{"num_hidden_layers": 13, "hidden_size": 448, "n_experts": 32, "experts_per_token": 4, "d_expert": 128, "d_shared_expert": 0, "hidden_act": "quick_gelu", "moe_layers": [0, 1, 2, 3, 4, 5, 6, 7, 8, 9, 10, 11, 12], "router_score": "softmax", "normalize_top_k": true, "routed_scale": 1.0, "balance_loss": 0.000114, "balance_bias": true, "router_z_loss": 0.001, "init_std_router": 0.00736, "lr_router": 0.000715, "num_attention_heads": 5, "num_key_value_heads": 5, "head_dim": 64, "vocab_size": 32000, "norm": "layernorm", "norm_place": "pre", "norm_eps": 1e-06, "positions": "rope", "rope_theta": 10000.0, "rope_fraction": 1.0, "qk_norm": false, "attn_scale": 0.125, "tie_word_embeddings": true, "parallel_block": false, "init": "normal", "init_std_qkv": 0.0199, "init_std_o": 0.0199, "init_std_up": 0.0199, "init_std_down": 0.0199, "optimizer": "muon", "learning_rate": 0.0134, "beta1": 0.93, "weight_decay": 0.022, "lr_head": 0.0076, "max_grad_norm": 1.0, "warmup_steps": 200, "schedule": "wsd", "decay_fraction": 0.758, "decay_shape": "linear", "final_lr_fraction": 0.1, "batch_tokens": 65536, "max_seq_len": 1024, "doc_mask": true, "train_tokens": 483200000, "max_steps": 7374, "dataset": "wikipedia_en"}
Below are experts of layer 7 (counted from 0) of a mixture-of-experts language model. Rows are named up (a neuron's input weights, with its number) and show model dimensions 224-447. Each number is 200 + 20 x the weight over its row's rms, rounded and kept within 0 to 999.
Before each expert's rows: "gets" lists some tokens that make up at least twice as much of what it gets as of all text. This comes from a sample of Wikipedia text that the model never trained on. Tokens count by the router's weight.

# expert 21
gets: ",", "|", " |", "-", ";", " and"
up2,244,195,194,209,187,180,213,209,191,202,197,216,239,228,188,197,177,194,175,221,176,220,197,222,194,210,171,207,178,192,182,209,205,234,216,251,211,192,198,201,233,204,175,183,194,199,181,200,182,188,212,189,215,229,211,158,224,225,178,187,180,222,234,216,199,203,185,178,195,174,222,190,190,226,205,198,177,231,180,179,203,207,212,184,219,196,170,199,205,182,221,205,196,167,180,219,195,161,218,195,223,181,227,207,231,192,196,206,195,222,218,177,210,211,213,181,175,200,213,198,169,204,169,219,229,160,214,175,191,217,218,184,191,180,202,238,133,188,202,202,213,208,168,218,216,220,226,192,199,238,250,184,204,184,235,152,164,205,190,153,213,210,228,201,200,178,252,221,207,238,204,197,208,197,216,212,197,171,210,191,198,195,205,158,188,209,210,206,171,172,202,188,211,173,190,224,199,178,238,189,209,188,221,180,183,230,196,206,204,192,208,219,190,200,181,183,170,213,196,203,191,175,187,178

# expert 8
gets: "-", " 2", " 4", " 3", " 5", " 1"
up1,203,217,212,200,237,201,184,197,263,159,198,241,192,205,212,198,216,171,185,184,207,194,201,182,183,197,197,230,204,209,204,189,208,164,220,212,221,190,211,165,220,177,152,167,204,215,187,181,219,217,180,209,192,181,204,205,190,193,172,216,225,190,211,221,211,186,215,157,239,187,188,168,197,186,219,219,224,186,236,199,231,185,193,195,169,235,182,209,190,217,216,210,195,221,234,169,215,254,191,199,224,194,192,222,186,199,244,204,195,188,169,206,168,140,168,211,164,230,200,211,212,183,208,184,227,206,211,196,209,163,201,198,163,216,171,171,188,191,220,198,199,185,238,190,189,234,165,168,179,212,221,197,165,197,245,195,216,192,198,186,202,186,215,203,185,210,192,204,194,208,178,230,189,163,234,164,224,244,194,233,211,189,187,195,209,166,164,192,220,214,195,178,207,222,195,217,172,182,191,203,192,235,175,194,193,192,173,215,187,199,194,226,185,197,215,196,188,197,199,182,193,159,188,187

# expert 17
gets: " the", " of", "a", " Al", " The", " de"
up0,193,188,184,216,179,188,208,183,192,202,202,207,191,216,209,172,192,214,180,177,224,171,236,212,187,214,208,198,212,190,191,179,195,188,180,207,155,181,226,203,171,207,195,205,187,185,191,177,197,200,177,216,199,233,213,179,194,212,183,174,187,174,218,203,216,191,239,203,193,187,192,194,236,232,209,194,220,233,200,182,221,225,198,202,198,192,188,190,172,201,219,204,225,247,179,237,183,204,196,260,199,167,200,240,200,197,199,214,158,227,246,215,202,196,196,156,218,178,206,186,157,204,214,217,190,203,200,187,187,186,225,218,254,185,233,192,213,206,205,207,192,190,175,212,205,193,200,210,193,209,186,190,205,226,188,215,223,182,224,197,182,207,214,187,190,195,190,183,232,207,191,180,199,174,216,195,225,219,198,197,181,210,223,216,191,181,157,224,160,151,244,197,165,204,195,198,196,226,180,195,212,199,189,216,141,182,225,205,209,196,172,185,212,191,225,167,255,194,205,231,216,195,193,204

# expert 25
gets: " in", " the", " on", " at", " of", " from"
up1,192,203,229,180,159,241,214,188,183,187,184,164,222,200,167,199,211,172,179,205,267,182,198,223,177,200,201,189,172,200,252,222,224,199,173,196,203,188,230,217,176,204,200,185,205,194,220,167,194,187,216,179,182,203,202,206,178,229,202,169,150,215,215,181,204,218,202,197,210,208,257,189,198,185,189,202,191,206,214,223,200,218,192,197,174,153,245,189,175,207,221,199,197,224,232,185,186,218,211,210,200,245,208,204,220,199,203,178,192,211,207,153,201,182,174,201,196,200,157,209,193,152,212,174,200,215,220,178,204,200,222,189,191,204,199,177,219,201,195,223,197,173,215,228,180,214,178,199,155,254,195,175,192,194,209,192,179,180,213,202,193,209,190,196,184,197,225,218,186,206,170,206,192,178,171,222,190,209,210,176,206,208,214,206,193,213,190,207,247,169,223,209,183,188,252,208,193,207,192,211,197,226,203,198,186,213,203,202,207,204,226,222,183,190,207,227,206,215,204,164,226,206,215,192

# expert 10
gets: " 1", " 2", "s", " and", " were", " 3"
up1,189,175,234,209,189,197,168,222,170,175,211,228,165,242,208,220,194,181,197,180,223,191,192,209,190,172,224,183,192,190,218,210,240,179,212,212,198,213,211,225,201,204,209,191,233,183,217,201,210,197,186,151,194,179,250,170,196,175,201,214,200,202,174,180,215,190,206,224,190,238,176,219,183,248,182,220,224,172,203,177,198,193,197,172,211,196,225,204,225,214,192,233,191,190,221,183,223,179,191,226,238,172,198,203,222,179,212,186,188,229,205,175,199,198,194,188,203,206,208,226,189,208,190,195,195,185,180,197,194,211,204,181,220,210,240,197,190,210,202,225,208,201,212,194,190,185,187,158,185,233,205,202,209,204,178,207,177,191,204,176,217,236,119,212,211,228,204,223,234,192,154,196,211,173,178,190,230,191,199,222,164,187,206,180,189,200,186,181,193,169,217,184,196,218,198,221,241,210,188,191,173,183,219,183,177,230,172,200,168,194,248,187,194,220,198,186,233,197,241,205,183,143,195,194

# expert 30
gets: ")", ".", " 2019", " 2014", " 2006", " 2024"
up0,191,186,219,192,189,201,196,197,203,174,193,206,175,214,167,248,182,183,156,206,152,224,170,177,208,209,171,210,192,237,211,202,208,175,208,206,217,214,207,186,202,191,195,185,253,182,207,155,211,191,197,264,183,214,202,201,191,218,177,187,204,225,186,197,216,182,173,207,196,165,215,206,223,181,145,187,195,229,216,169,206,232,177,226,212,237,205,184,195,207,218,191,214,184,236,204,173,190,160,200,197,211,176,222,179,159,216,182,187,196,182,219,205,165,194,210,202,203,175,194,193,182,214,189,182,201,211,215,225,227,217,218,176,203,196,229,197,203,208,222,185,214,210,204,183,200,191,202,193,192,226,194,183,206,177,183,231,227,192,204,176,215,191,175,158,214,206,177,184,168,166,231,232,209,200,196,199,155,215,218,207,190,184,182,219,164,254,190,188,196,227,178,206,168,180,193,193,196,185,198,228,183,213,167,190,182,210,198,187,187,192,233,202,186,214,193,261,245,199,191,166,181,204,169

# expert 11
gets: ",", " United", " in", " States", " York", " New"
up2,203,186,182,220,179,178,205,220,196,182,179,156,221,224,183,233,237,216,199,204,219,221,218,215,184,218,195,209,203,169,201,203,195,198,176,190,153,184,215,170,180,217,190,190,205,161,206,179,226,206,185,206,150,226,183,217,192,193,206,178,212,211,172,216,191,202,208,244,169,225,194,229,202,194,196,194,196,232,187,206,195,175,169,195,214,211,204,190,186,205,199,200,192,183,200,188,193,188,231,190,194,180,195,218,185,173,213,206,220,241,214,205,187,209,188,218,156,161,207,211,199,230,238,159,177,230,186,194,195,215,211,217,225,161,176,225,180,207,216,183,192,156,202,146,174,213,182,250,186,188,214,206,211,188,211,233,222,236,178,215,195,198,198,189,201,212,180,163,234,208,220,211,181,187,195,176,222,186,217,205,199,209,208,243,217,188,235,185,218,209,189,202,210,172,199,189,160,223,209,181,198,236,174,188,206,160,247,212,206,170,193,196,193,214,232,203,178,209,213,231,205,224,187,205